config.toml
d_shared_expert = 0
lr_router = 0.00154
n_head = 9
norm_place = "pre"
init = "normal"
init_std_qkv = 0.0368
lr = 0.00898
beta1 = 0.9
grad_clip = 1.0
warmup_steps = 200
batch_tokens = 65536
Below are experts of layer 5 (counted from 0) of a mixture-of-experts language model. Rows are named router (the router's row for the expert), down (a neuron's output weights, with its number) and show model dimensions 0-191. Each number is 500 + 50 x the weight over its row's rms, rounded and kept within 0 to 999. Numbers have three digits each.
Before each expert's rows: a language model's description of what the expert responds to. This comes from a sample of Wikipedia text that the model never trained on.

# expert 6
Description: Past-tense and -ing verbs after a subject or auxiliary, plus particles like out in "turned out": moved, began, said, ended.
router:475481479457381458507538427507616524472535506523450479533486551526500491467387499515525534539523452520471490577450470375444480491528547463432500517653424470501508527527441500497537445508572497513519502436464446363530559529517534494516342585468590551496533507448511492518449554532514478497479457414569563549534503530462569639441479459553507575540470441518512497554553472537422587473495485494475473562476572477570458534572471564482465532479435559566552540404503483571396582482416543497545515449522612456497519478449501520478481489482539534417518534526592532439472507460535525484
down6:481677502562546564473473535548522471442502452488518463467578531549585507490506442477535557526480518590435480520394480354564536500457479578574474561514437535556426541576545448484497534545566529519425474508469438467488534474531526531486396615491499509488564508476416491502598593526507475544514526499573463526420526523548533503544502486563507546535463500521505590510476471597499549468568553407600494463411436526484415507524460469486506460513439465456523520440496527468415442481470498545465466624477526468465500476528549556463494544516568661502472456478527473503416500446441547537
down7:468586547560395474550489475525548529469434502487543454514437430429426529519464543563523521474495451542535477558493541437623509548461562503446431581560494570418571473466468541540488553548484456593565520582542400442508457478490516492462502455485497475461509488472490502550502480505568570538390490491543559480420401450478481538484481541572465528579538473526529529508432504585530535623525613518444521494453513549465435544623549529465552541402461436461538548449478553467415463449373484500454558490489462419506511470552485462522454492518492439601516489433501470547568397507436491552
down8:400456544409470577463593480536563500496476423454593480555430540501417479563535522428462444530504511473520530510529544528518519521440495562442555551601543477460523638478515468521421446499539555511517475611549491449500469547527491447521490450425516523460429526621521576496525479507457480458447485504502389509526425465464580531440548441592551612620532502627451397486474584477439522483432525469521463491444471525421477438564497525486482491466543497452543526501481505579467513468486593514521550423465542448567513506468592475544530466550556511403564518530534450438504476556472506535
down9:466573480482584552511524491535482519501508521468427534418485488527480551510496441531444432530459515488530483542430461557505484406566432469496416626458584498531439427490481389502521433568532473445458496510497581491499474439517553508471503494500435555467473554559549491500519363504476526512520520467452398498440542531469594580540507489506493441498531559596542540531482524469488505475530526585503491444443515524482489507417491482490434480580576488534544494620503564393510469552505387566640499595475523517395505562486494496507566450470477476500387462521447608431463414499550393465
down10:527503536485422526479488499541548517507450492400609463547436566507537549407494470482478520458559405563491540486432530537564555502524511509532475611432541528568562484479491447338526509468497600462469467378599504519466530456547569576511449501486545487490489441469490472525492485529594466596511420447443547516554517528504495477483518519492468514470550543509591488538460496464454579492562433498560552508495510412475701523464557428584544491480499547555485467486498514441447447489524540460456448360540440495469531461478510555517479423495477594471469551524518473532525407557444448538
down11:491409461513514549582491433445505568559568483591468427498560526461472523464546511447497483495427481495414478406392483404446475522499527524573625430444509586445529440514510548513539490379550437477576464541465467479494568497421447535495449597468576574480529577553511475583532490533544428506545456473533454516464545554576462487501484548502509549512452446555548492521449525545572515459457450472560462519401382490482477422494535490481430478504578535469522542564541515550541540528633586406534447532524570469489474453521439522508500564509510432493410502572567515535486551447464571496
down12:590440467441597433560404448529454442505498480512438569551533454548525572476481440564492514535472546515574606586513404540456455532533461451497517479477438491380543610600460520473490447606487490537560454557583513505418468482535554479576494494465576568440573531584485579458570448507494575400607428454505454448517550414490512491463508486441542458521503446428521515498515541522528484555443538489481529514507435424489463489532615462443504479464565528498552508482552448545544485454449458471511525557518472473586549568408554532510526500498438496568502437519502476453600439540525457473
down13:495490442501386520435513606519455525481515433464462460546522505481484496578494545559409536489510528486494434376513498491493442568562605570569519481582437422512492496510543413545567515492525527530489594458421523494483445509429526467517482491443557517313515477477529476549468506519542561466427478468499513485519424433405543574512431453457577513458479581505551548463367525491485388448504541556507553483543573563527445548451440486500552509415473456511509505549413463487450529541422561569461485517437557488484437459456512561503577454533473446548535565451562438499535555479490411488
down14:540426489453444538458497517467544488561481463597549472572520503501471458535493527497419502465396549445505525464531531509479531507463544422585446464558517484511641569463506487454553529490517423456487439451479464474463490536553567447524489512534480461476528563451487541394469389434385519521482422539503475547444476405516487542463501486481559506570479504421518575483519398546539455461494507593415473433434535453569493425520530544489544416502571534560532553403550538406557547498470507440498464649509453554610456440545470583571480550453517536458526453489446422490517473487564454580
down15:478483468483568471480477447455543413561595524541487460463518513360533558458520450549481558539578506433571503496493544462586522525540577515461543495487470450485523527514551576482482530494477482444495576577426513531488498539541486544427530562487492500530521537562441477407536538554524530539521525470444602541460617491508517524511584531572465500584450512486557626492541565569531399444475542543573479493496498483447356477582477593507506498432459385613426507517417543491436470452467535583517540443442566456432470600532545543492561508458571548475508460474496506519521566468563553548
down16:532520492543491505522528517490534505493453528500462523616496509440514420524390573441425449455549589554434350530480460477516502479531465436500557505501545530553432507508496525418514541504464458468469479612523483521446440469437481590573493481475503489529453502455528442467523489535501486429611510495449466435573494559495529461588494520534553452485497563509482539490566523438523447504511411415564513597493433544482438548535450545450622477458466459482580434426652582417529506539536548463532552522558559502499482424478519530505471458590444523398547550489524521509586485412414572561
down17:534598556571623440529550476451385497532544518486499527457454538531448532503426460489519533447495485429558459515449467527579433418457531522437554560491410427555452442424558488455430431526620468589561535490553524455440486513479540501425503482540392548426462586469539518489395554494564512497487510521538472366454508508522495513520519545532489566603477501483408534634448489553517396493619519487592465498598495534514543536497516543499470482467523487453551451407581463553492511512477464511443513491506533558451457494525481484449443517493489394506498426502484540522544517476431483447
down18:476500537478657469563503515418463469493556388505537518517599547591481530438562548572509447574541532477473503475403489458521528454494613488482485541528523558423455469424478543544502489495573601596447478499584542498530612381513379431522529515456537558442389506512523518514512575501480435524492511491445516457539444470516421541460414476517486527505536462489518520503494615551509543541516591446483434534448573459481472452493436476515601437435574517487520517505513539544512483501585438534537521394539413534501515542547511490456462534462499493455583535491502481528476485467550394584
down19:518482419636516536405476532531528377464571445393519531466479645530528481556491559535527480483431472505509504500483503511425458598495530557532493562511536505572490521507489521550541520526523531477553543607463534496535462482545533480521523559427475522452450509447446480505409380535539449563478496546510546473462528407578537603588504478540430541499512416586558487445492510519472608566469442460538503484515376491463596506568558540528478548514399501565495478528517432449574470467569501520477506397477488474462545565527463501404487516545575427518514494581536527506534508509415576462
down20:494580502555485455525430476516476413529517488565485439509470507565588548508479366504500451400477503523487449498516522520509515511514516599448529464505591430523459464520406506485450529520478526425472401465593568516431564521437503508502468460471545559432430543512488557435531490513493515555435493523474439433460416526532572513512489679494499451451432586547562512557489439482531482410532412522447464446543485527464477557492573571462480518536483449498492409576512528470415462478491412434472484498418538547490515472606516459543420478347429566541527466455529533409442441477509491516
down21:496432543552533493463511560493525531477554554467473436390501559502600534504482502483497358474548555442471449508537535408520554518497460570466513519530390446462505524518501534517483506506463520530439580545473508454527516394435499525529500499439544497521366496448473529524414527462477538490581530444477492447490420538478545447508526470550425552518485398375427595459538521429481405472429478438486520456453597445516549482541498563442444432502546567485469428447468539508464544492485571474429479425502539472477547545429539522534548513571530414527503484491592458432569610403487614491
down22:500558448442437579473444439433448561487451432567473405453438503556533408489514551427536519503524505443430580437447540490515554538486468549545548402568485448611539502464560430499423377510400551512597462512576495537470515497504500436492522578473497513437441518444408486433506542510520479515447516536504568480490460445565394581524589492568529474574521518456562527519504449491573472543489455443379443512469471540510499531441378481539438525533481482519493556414521533433452479520541495573501551492480486428506520494529584534536520532564408463436520524507473429581472509418508416481

# expert 11
Description: Word pieces inside non-English personal and place names, often Slavic or Hungarian with diacritics like š, č, í, e.g. Bran-islav, Z-í-b.
router:563494476433496473521538400489629498457549532486470516496409513620464521464481384523553504502502457578486502551431587491522536594616495477461505460503508454519579592524488515476541435538543432457458528442448419471468566494483567473539432569412524572506514608483547446544478552479450476509493474468499512520539474534390500497479454468482575575424471439552543468504507458505432568462527505532435467522533475545490378491477525541492505429471510524513501469473491530536516483490449547490594464478526480433412577410468536624457441508514540593494504643518534492505474475368569518429
down2:437487542573516566639485468490377486495522546471495455550487492513494479474386544519543392525572499519523556519486560587477433522572524585519477468501562421512553513500451531513603434591536551553376472525509534437438429448492539430512506577521462543597468437516392456559481542506471499571587481430476455533521547645503615508473525548512511507468493500458552439564474491492523457550513575500470498520424514468492558535572560463485523521551558556526495472600574385469440523457475509468499430533553464482522531509519437520502551475455538527436454506516601564462525479524575546534
down3:542473562517534519487451500458425485470489500452453498429417588564376614440387520558476503560506518573445549468441515504454481514455449563549562400530511480479434524528424539536472520456470470528555505402485550529498419508425494513478491455542512502453497376439476510473459504480597557470487561539525500546499555511588557554496554408402515437442412479487540415527571485492456474548498525485406507436453455566495452475477526480484472487467539529534512472461428522525440403440518381543554434451479429425525530467452465531560456522514606486433460442486510508570473505520542649469
down4:484394505578523428513563490477466499528422584496407437478446480532556520420431558591489531476523475408431467436527507469474437521513547554457501479494422564486469476424477471614434570495471537400511585506605475583499509490535435459498511465447547447497453506465388569475541488513499508556521505484591501590537605513495553535440562549504405422543450428599516375568443624528517567514530523518486424509416527512434529477464525507522457584409469485527592469471498474411520523531524530504475503567511430482542472451535575433532514518495551514474475564542456500489435520485472517516
down5:390554537424367522485512481553550464517509536497506476456484463600503519565595498469478487441544512455504502474405494531559623509512415504453553506464428502473481501585509452469445516445549550517520600415511557499457383420465476571507522466537379442458498509531498514498547534462446510546524455513565531577518598449444463491444512551547490517552509490441514474458598430463413402526368439536554590559483484546478425487527537540550485472582568541633473535515491443513504456493452476512502601521466559485535501533544598546469537547557495474536421441488503537471482505470440461545
down6:508488508554569552467430570491535536492415472480579488483491493442498470481513511534504471655530534565555451395478483544485436483475535473492548535446447482489483535500520502495542509565551516457572517509471522421472630430523493521510406522521516561535496565454516544371504539510542488524485421570520532495447510580430487392474451530491474453478448458480534589465499452569522416567477484520548604489520527519402546537441473445445415491597464551468415528527417517442371510489573507586540436449527495579482501511548544513532505440510476529457427514501578490316488473468429513450
down7:471470480416486504581504446470517480468519456554548401539451482554535576454468540497495435479499442533567459485570580559564496506468460538496498449465469466533525375482534479567447458532564468546405500632475560545473476522477520514493487454436463516450498496548591505476543420517458420459507449453516490447478492491551452524529456547486519429432612503541543522380434535565461458576443470526433528494470569577536598467535520601416479463481549535512471557438538461494651439469584508478513549503609440561561520490517577431530504490427433510529596525467440509491438560450558437456
down8:526558532621452496530491445427450533491485511458579457521577496482529571453456500417478371487557565492486587471486510508547580513538493503580415416518533523567465570508547605589458402421509489579468468613479506443541474540551422478488493532483464489514545458546438511493510481520567460480537559470441510467527556557504500426529441564528492512553471534405490422558539490477482462532460520408517483430472440468427524536516599491502532412517504498413491520611476501516536545618572484562543484493470486544550513586470521444458462421499536580454439514468441441531544422457629474467
down9:486522458562632507496507508459526472516429495414532456478445537503470532530498494526460532572517515515521418508502526555474517494526521489496503514481455503546553496471512482499444500483438495542491612415516489508458513616497474478534520489491519506467462617471469477451587400535465446491492452531497524513490584407464435550514513437531525465470583543574543477514446519510577413484465519448565447427466471517480519561522452482538451536615465584433535501534437514423504701516581449531559570479416356505534510436507518458538505508532525635401571462472498581559479594520555580565
down10:554485527514466489566495535489536429541402566450458551494601552377515418590457429445603497526573548548419577507558425537446357446520445518544527438550426519413651513510468500467518448519547566432556426458537450453531560485498487470521374471504508457580550492509467470523592459592559548462491505500573493484516544607485459464394504542487483520479445532520477459470473482523594483466491544526539450484443494538537500520458452538572520397385535488528446459520506436499507544545508490460549423481538457464548483468549480489466496481536472436531559515503432525455401511512525487487
down11:468466459471490477452442513553486558506471540562524432568563411475495498587438474538492434474523461510475487497420461481483538548458616442514520500505425529474454588447472436517498532521507500445476587588442489485550559488454486460485657510472557505545505565472491503456568421493443475388467487419431431483488475483401458454461500486547512460510473611450473505547488524554457512451456542548579479453492509576469482521566469635505556493436478501461513435456425353439430599540482442443497469465568470544552457436451458539522482524506569509585502537521532446508617454455523537387
down12:474544442500486502459459512477509417445607444485513507458573504522437481458513558372490541556431512465531468547468494480451556444570607510542478537477474498458525496492501514528463516563497473494502596484421517509531516502454529479495490593481471454471499469553584478468476507480532507525416452484478487555474547471628588492510560527440490514501562670432573536462438597461515545454521501532472463505520420540494590503528502547494581593537479445440463481496506449619436508453525562513499564493463447560500460457455398502632505586456462328433557464475514508564431468497545446570
down13:542570503416578514564487483546543557547349507542441545534551515702556455499536444470473433482481507565489477540434527437529611498443508593556549426515555410479484532442569415520474522539542595521520556472489519424484554522493574479501439501482526506539527562542568412485557528507572524503532501538528473626584509489468543525531460472515523499344401515546500480551546447515482544604536502513523505538594498537523532550431540494491471452527504546542553467597501460520478498493481519478564508526453532505526515401570522513444491536438545595492553510478472529422475516510561561483
down14:518468572534545483462408396492476434477556477506517512469460463453502492517549460439564420559493569637520387512456488467533450521433539444500482526510509500512451544506589552517479521435409461476466542502499433484516499493504479498534505483474619469466468499489475493555465568473580501436539498514392496473452513474541416524497538606553509529507544352473618524540587482551511583460402525515533547608477443565528475542528470447559580588412546437494513447542498426465512483472446518510507511592495446480424442498418460555492662493546560426559491508516474491467444550462461482473
down15:540489504580532455504435478436481575483500528548488512467593406493485550505438459465469443489522527530449576464463487474528568491509507526503537516499509494471493589576426539477500437499504513502431540594532476473642517540577500414437610478501531543431497585546572468452504593473530509426500505508435514580553386549509616450439529452500467491494469413454508578557411544534504552543518502451596363494525509486590433552477520446563443474598476534426549503519552548423508490434523496579441454466437459528452447532500481464452521487545487474555505535545422432519435413577563472451
down16:578426409433654550465503469473465510467551488510513489533543556541556530523492455540478519536512497516464462579450554459471470498485497516458567468465465599480468459528442532557519510594511487473503383541464510571601445552477465502581432529414444583466526471503491502459525565548485420458501436496436462535530416530454469542549512478508517514515428481514476572412499488586481399479466493459451522540555432525445460570524534472534388517497561540519603457527386513557541415534506520518435489436471529459473489407514462465470531545411422375443646444597525499511534469526535518484
down17:508423484483473498593433499495485543561459538545417500569435547453468452495473378506470471536503525497529594518517482448596500517572499441489575464473436443518478500514531493424492498492575479461438573502499464516564434469459448460447503461548582516587451376532588461533434533420578527568416533567567522496551569534543571514442504413403550438511532420473569426580515431520509480481529546535430428507595542504388482531473495453608466521555490492480492544443431549500477570494540508497540390591573475417424441530470538503510455523472486465492527535464566509490541492579449483554
down18:442456428485578440521502411506465514430475438531569512491554434533501458454457434460550438598528505543495605507504541474475554570522527486478578428587510560552554568569511474582507463464445466529465539485577490497540494464521547506518459528469480407478446459544447490497494505433566572483452445476441492485488539474614447460522475452574581530601516519524554567541528502500574558529611539525477387546469439459390488480444454521463458453538471567474421462383505458502462552395534473490529443460533466442450547492491516512526568462544388507519571569498398595564540450436474534540

# expert 2
Description: Plural nouns and noun endings after articles or possessives, often for groups of people or things: people, forces, children, murals, kingdoms.
router:535451484457427493482428494512543489470565543482505492537513453538531624476435449460579557530477437543501502530482511419501511492571538446462437464513450472492491517600491563482565365488568460562467414518491492453526535627443508446518452575459486436457478527367474516559481567528525508491466546520542598453541601523401533619483531483475574561560460478476556449543515534490368596477557529458489510623579546427522472562553402526477531466458440503495600446462448572497488543452406598526573483488506468503494551472465488531476495478557539516452539505487466505538545492498548447446
down6:486525500453586425472498586479516443437523561559443524550503418442481438544455493534541539542475483542500557520555498548488406419448477488581527426546464472395522492517432536465448511480503456508473509581506429471492552499461496375469522467508550567557527512566490441520453522535476458361501528328498568497527551489466481472605499492556437543489454451501414432515507451469487445483488573471602451451527520556476560483614548476501429517519457427490512514594538575383455527533476518453445584475454444561476488458551467434561560479498581494552464512546516476525402488408532476562
down7:418482562519461480449484481508549487509452467439465541490552526503460463532462498449487524497526481509507458517471510554468505471522525420441508494437553513502433521424472498460542444549491540506507595513477515571510506553531451582489581495589419437542463435434489502518469528482490469493503597592453379579490473448522581535495637522460537427527529543426568471465472528477457520478485586546488505585546530508428479467537454510449449538526502524451518446502513459485434393512514545509465594511489543508574465564543516528572519547582504233348510493483408465544588483476512505501
down8:585527492561619408395549514514481438521477560504447513475568530576472494446505527532433546533442467511383520474601457459542456491542502634553514590501460531525495480445412551558581537463491486421556629485434499502500451460499510496478572474427511493495469564517528491510476483508468517505391464492435450470600564507546452451559509490541479536524544510433553512405440455632418382529519558509426510490479512499416476488467499555497420543447446595447453416495522385580505548408527474532502491493542469518528510498503518410481512499516456530472424445505455491472532505544542543567
down9:554461539540571511493501464538469510460464502446543476563514466460523517548629627518441447484502434470408524538520503465510466463465465504447549502599550467402545381435451477531502492428494535529534519418498555491460479542547475456566497472422487499571572508438432496572428531461590569565528562485527500481546489450415441494430542468492540549424478555433477534460435468441522492526497415511530489577524547526557473495403608467490484564512430413424437462484589497542437557506481448534480532544414473476514511482563588525555379551499481563504469459456552420574580505425442475431
down10:509415475476490503481413507516567469522495533522531520341575526555484499531486512517527481442451446479504453540462444508440438500537465510458529522407517420541507533465426612541469452612450530554556480399464591591489486472439486509539505493499542565441592591512570475395490470474532503398431465471447470611519543546363479532445564545453426462512507564513506557575493405488450532576562515519523537467508474519484481459528496461503482545536549488467415483506554525447419398427527568493493481610530531595482443523527507483469526527452475527479463494610515383512490455448486559527
down11:418524476564481458446444558521446541424483490442424536568539415477493545460416471575470488533433433532465418520531614470507499515512454497487552556484430560516449516482474538524520538441476528526500512488515469508512476587527426436564497460451471493514496429511331520361492549555543480384477409534484612514505511391505586534556565495502548493527518573573511478526457568556484486530559489559456443514600476544481581599459449469450523485514455523435603499474440506473444537537491532460498521438440464453575503527533458565433478526510527382472449409517503556479485591461548473452
down12:457521479499516483496420420418455430523533507551548549494515426594520521506518450545479456534519530487424499466547488473461433568497530501534549529536499515437514582536538499474557434545557445450460404525491440484546515511492461481561457560487567466513513487531517497491598489539415512574605516494442530444435474546370520420492466504517510494468517440513488527485557578485481379539471526464501420411493533503458630604479496543545496456556563511482444450591479554527609566397636464530456557411522518530432491445464580475465463579476596465493521534492550505472466620393468470496
down13:565504554522487634617449442494460509496543464472602462481461525507445485525480592451491499612548541482496521514473572478451508441588510488585576542565477532522392524471603464476482512457453475514481468599446488412479452489594502508522555585463484473489503439462516469470466482492457452532445458519478502479558579513477474463557426567533452524466544573455537601498438543527617516419548582501474503526435514523407434482529473416503472470570482445506546412502501483473482616460449386490492514522496508565557543461539495587479533534601523470535431552518524495438516543557536578382
down14:498561469458476497478492462487540498506445538506540567605476424597544461542492436504451463534422495541534457496489515445502454492496451527449404493470511529488522412546443529398490529514467490531538468461373553542613640450456459463512529466491448531503450582394514454507628521527511457478460427483453493460488459539518474512446568457498515520456501531596537525474547549481532538474508498477432481615505494427560519545484414497468497546432450470434546465593553482449448535510523475404401428579544425487528419545466432453542426487411538416430534401506444458509493597505573536537
down15:488503460476468536479531525551491432485453484450508509503519557478609442533542503575482500447435520510472548489562494439525545461483607407496437479430526467426500479455488525462500496507494571500449568464534377408502517501578523554582507484503584430429537526443514521666565582499439547533552532456495518548480591470564533471455480599523475521443457517489444506620552499440527493508533489581612452522542542440584458415444487510510483416499444571474406487546566487451436575476551475511483501502622514481541474476577460487473495547465538492529543506498554456512411514506584343496
down16:461388540465399530465544550490477516440464465506458429394451472539459428446556524416447628511536586456460543462503520499580574496548526505558436482543444556498547526489450510461525484493567488489560541524544540567565507473572500570474441437545457585472624540446433464386491433479449459543531473484544430542503426458483355491451403431555559541536522521557531553512542443521526492493523585519434534538478531559543530552499473530494538470541509470487551556597518426477509537563495443462507504437504496499540488603467522571616546532539466534549579518578530587568502487476544487469
down17:602496534519539571468430480575575528515602477460588533494505494427531550453416471558538454518529559478533520480488482453586396454505515488575517512501492535406445539517519470418575460521542498532493524522505456496539451505466534472490462371452542435488460453587438532491518541463540520526571482505509576468500547542456447467476600525477570474528518483493533468506546515467500461450414490528505453483513545543462513565518514520499510512514442435548495500511486510473578445524486498463496566487537423438460492505424458473426534419534555180489498474500477482603546506469507415440
down18:519542449517498496380526521552560474489588458594467544494456517398480533531553475443434520579504487570530546477601557415518459502547538466516603577501584495346473555486532481515451420365415502479455497434454517501472493470483481561515508483516628540579593468507521508485426559560556548457469462474496525470461489554534452476478573553569599434509539545468454538469549491492501457506559581476570554511594487490471478473552516566489382511508464535579532481517433486534579539509510481461460560551494500492471416496527530405438523497495555392512515466490460510571480590512509582550
down19:567541492531476466534440536572575489576467548520542528569507505518514498469346470444452473547473469511454506505529487502510475514493468544480495462505514529523455457511522512445529478489502499522465465449631452553521511496530448536606433457429593514602562595522560445593547620459460535616564382533444360537565423523457352487576491522573538542461541503442463527518410504507495440435487477467503520493455471444467528515464521442566558444450435505513428548544604471539476493523517512528535524480459445505499494381602489500563433497464535521543528547546435475488461538467426460521
down20:440484498471610529623528307518446461567497562499526558465534443490518487490437485534509427504551498526532416509512482563473504547578524455453450514565527467449472458503546420538399466399502462498497451549518467564531507468550516511397561471533494486577473537488510572468444581465563548531463472600517493563486547562529510548504487490533558531519554513486562529602479550536371508506582437528436564483497508526469421593477513530417574545470510501443466507402487483454454512515548528406460440524497524486533576466582522461525406529434432541479599556443508534497433575499580493501
down21:546546489422474536504497462484443632499522499456573550481509533491511519490569590488474527456492418483466535520450487513592482475488482439490601546548494494484521560503429489427476549453419444529472516594499519523468493430520478457524599495490511414530526536429487592489490437445546527474397509544515584559455404382575407473408509436470446600593581502488480485398600497502511429571550575480502446575477610590547521528504584525489477460455541435473522624459453504566560539480493494576425438470394532510496472479431516492519529507505541479504553447479505552492480518541554514544
down22:519486484536465431441453600444433519465572499516364496525507498404579545452505442576595534484465407339450524501468522504502466573479461407504442520557540567523520472421465480548475456549460636474473475431508489545626424512518455460427475516457639447521582539470387562549504434526532549450460456548505563576510468509558496586537510564488457544512486498527516515565464535533539474473511561441521499537541472430447486478437457371457492520506467476460573520441519523517556543615512607511482481488467501584530538466480510508497492498562492476475463515482512481559491541446474478441

# expert 8
Description: Capitalized words inside names of organizations, offices and events: University, Minister, Council, Army, Institute, Organization, Research.
router:465462469431399450477389513573500556466574541517488492525521511594529548388446533467551571561397444584506521549411543445543496469569602458415460493512495425460519492550459532496564412574495447577469451510512471545511506483488525418478479529475514441507514556480539412488506505501450490551482469510583553498555545529445535495381498377462523542463449429520546427589493549525485570432483496461473515530473574498497499630598442537487578474471482501535604480483467529531495447444394572497514486479531555490481502478490471559550452460546470577432506570580496485583446449428515483438
down6:582485584485451518521521445489565453499463470460446516503541493469465530477520548476521482461600481489566478518467483486579430467508400526547534530580519581430522466496479435604565500504550420507500422464467533501429440596492579376479462432599473501457497533478500483547522509491491558464565510478513509437420653478528557541485477570530604481477378569392427493563560506497525504504567492522409503532505437529497421488497438523478505431438521543526476360396468470529442457503451487544476403480424484550532561532475529490509566544435529431584475514557522581469480540479562530540
down7:469489468413505466467457497480461501509486483545566544468556483482468450461537510447488523589534531467565459489559487570518434526516425436440466507463539514640462359512569542492504494594548495551523552471489468513448421501469575474543540542456541556534501498517480500513470463496535454419563506538441391534478560525463535495405435382427422489470426460447585441520544491497433412432445494376424475386532436482459551561498516558578558464511513494525447480506510582489541439517517454574571495439470584464580531494495479493544463412367427471401513501528500435507461479507481464439
down8:482483545545487494488483575516523443522479527466491516411405574561480524498499563567399402560499421525489467553512516487517442567485520611482383539501453479544533536513461493521512567531473485556527531534643537518497494615432486531508481414534457490481408544419451521484497586563517453460507477495518495529526575484515427571532407566499535549499431527456397467457520537471564470469513496579525537539493592576478394525473496407534528517529513545470500631526527514469521580447553447392443485467544422518489527465462468504509528466576529630403436478441520509436516442478523530401
down9:526522480466608568495546532526462405587491508516438502480425503451495480535453588524509584482415579518487515486527536471508448489461477525505473520531418494484519469487573511555469616594485494558474522529527406336567504551554462497430482491398579525524478519486453573525532450514523531394481558425561514459593450538521470565506498468488512406469518587529523520452471399591545501503459485496583485519441556577457421504546514523471616554436452462524500451501389464475599591475433505462485392596537471501483450479423431445510542471565512500582518501469504561496539503536478505500
down10:490514490388458520440527432473541572484585547480466461437450461538522538402452455554512473444565515465433468591551506455601468490552480520551475514470414494372522448576476444468455413551529570478531488431581472488530495461560493468495451504525524546555488505565568464506456541522596458520452436564514408534484445443532478533458457497569405468521425536584519559516559462440465506444577535560587482485483520537480424500397394431485475410558497516410612535449543521552568474560552492579522482426485510510553513553474550519527458527385500538501588466429541517465477454516495545494
down11:501513540528443492545572461538436531489540530558546540571482503529532526495561574539549512571543541600514542512491528461496471552516527510594572488453457497509529531498460523529603568425515400471620556599511570435481557503506477536496539483472476526505586444521422447494512481526455424607602437511444476509662483548477516590605525581536511580576449517562447543486456587524444476466523465485596510507495527503620380555508456504521425524537463514535560546585493494460558560503515420439559500513497509461528500488545496446526517561485503537483584487483435599543424548539503568527
down12:489543485428574516515556421422469490519505500612616565509523530452516490520471566536472488464587495483477457487546535430538403518480617458485403447624503411444550481483560434506527555372480540445472461549412429449486526519485533485442564500497536494549563466519479490567487502522567514478475533550463431458501455461478507560460439527530406513553465435646423611535452482553486539397519459453495447483576533546493486590548498492473511457510402594454440541561575559553555602523507480517445494562441455403484468465473520447489476470568525480492533471524543514452470497550513489512
down13:498463522469497388548464563569495510449507520593591543464516403478513606466515555518521487517480529510430516522492544519595519504484426474491455528503533463475420443470472524481435576460492515535452393482482560514497490538616480486610547457505428417485506458522476477407542488461537545572497485443417524451499493527503428474580550444514524558526497480493534544464566519512391440546448505625580548459650532515486518464611490490520613454532504442486477469546537603449449517492544473503442561484572520499505618510496469472513517454551418483506388461518445515512554571507538474375
down14:438502505443439457501443528484496496464469583509533605581491518542526566620503439394464501557487449461562561531558472491407506533486509483487459424442508524497570467456558412543510571536523397545441523515620506603460449460502518513504492654527433546553531469550468410517528537524542525641525505483545527472529478560465486470501475512471473446469412511430454456481464475444554554530468374531497395414467475453589479541557524529577553492471551502459537445504549481503537517477546554490502484496526576493493497471493468573635455528446409611525521456542474554518479534480537540558
down15:554562576555518448475556503522561574538512442505524558435532524555550505439480475504441472523514579489447403496460463477520536475562497497458445487378426587554522472471510524533593628465487525516426507584558564450442557546453589555494528529462375565512498439428513576524444517414475568462485458532482560432464494533501614496498537579590449524480566453431474555476551493433489497495516592512497502594530533499545458539564448537497522516513524435559409581503552408515488518471503498512559525511576500558486483521479449404540443547564502490550434474465423480402629526543502510543
down16:442505467553574602497516393452535579525468528434520537509561498481511511501433514454513533496512565517492499467479473442591510422451497572567491567477482376489498479442485491448503444493437466440436527518480521576475575482491487461459505458511498540515447501419480421438524398505490503485501472474485502528398516473594486555461643450487518482572514513402545500381491464535493490483519559516361455574535519480490480559572507459424551411437531432529484378457480427449615462517425448458539459459555538574517469490535400533538504445544490520461483463389456597546477529550432514459
down17:501466528494530548443564486476579500412425509508492588451465502524413508527483469362455476487564529486417517540482554534428481567567561442514504515534538461490532518585532484551333429509426607521524516418508574494533413436478497478628534437446583559446490559539519419490519515515370454480484488447567489459479509446548531546561500589488440450475526408530463518424526584504530572480514553525522568503661540568526505494436520457426536526546507430514463539468499492488461472467468534604522474520544489540460532469531471592512461511452537536425517555511565506533476476535515457556
down18:515524610481517571487466486572444434551602461487568456484407427589511610569501379485539518512419593567483542415481496644522408505575496516499521506479427484526495470558416552451486565530477496479433504545484547471530417564582531528582471552471510545574508498546474436625472473501504461520518521514486435590482567516476521598436468462552475443504562483480472551578489568521419440433524602434494505582454455484539468521508485513508459478559560458485556522490503506446512440446520518467532574493501508516560447473484496537463469498426505475537518416462479524495670474478517512461
down19:484537476423510454490527485504544468559490534450548466394435499470589481646527456448593474459563494483591473419537465418571440470505571534556551530483461465532520501460546510581569465483586503513562462485529431479477483497462500523519588449526508504541504524448408452521505587558524454472399585491513527525449490523431523547552481545547438494532394400541440549384550500433506469532424516602546476551525455442480505506546523490526432505519570528497607477419545540501491547494550508498562553548425488472415460483526550473474504443519572387579518525562510461445531434534640527480
down20:588449544495538610414458480535474578498449506435528537508401512531421500550443512538585514465500454499513418525438462561556482384479419471554542473490553505390618504555524529501526443603544415447518567532520586546596528531510470439474528522479527514436485532521441562493558510492550527535477438438464526594498553563541446417502538464528477536547533543551443421570408446494500431517441515519424557465517543496465420573514487402537530484467531536531417479449461544409429512434394526591474524487511466447451460546498550454547484483511450436441471578509495541518507540515476598481
down21:536563513526458520506481486472519497597534582459457441517454472421474471485523443498445490491670502515469571490470578388472525454550549582447490519485465463452457520481562423553540594513480504528525462522387454461519463592479450495560505510503561446561535502485474457490470596584460492510593490459480463511498546451386441475561457581543487428578466443440456555472472572484410481486592423541438430499525494531534416457606509462468508470524476454530427528541451472501464496497520499489545531438448343443474601474560498482416570544516536480488457479494537452538449411591488465499
down22:532556472526628449482453586482438476523525478478502530536397521469473459421512484496523478505487393549506505480473424530555559427503485538505596554416447469508416585523483494468387453498558499511479480493482466401476504548487471523468403469488484556473534478516484441522387460464530463499477460477545469447502411484399545576486489498509399491444564579450599498476469451537447509532504481586522512456473592499482474547522538532430497494496503540435498498456460462534434433499495446544451555501583396583400523595492486449593455557505460505503478461459541542615593597539540371457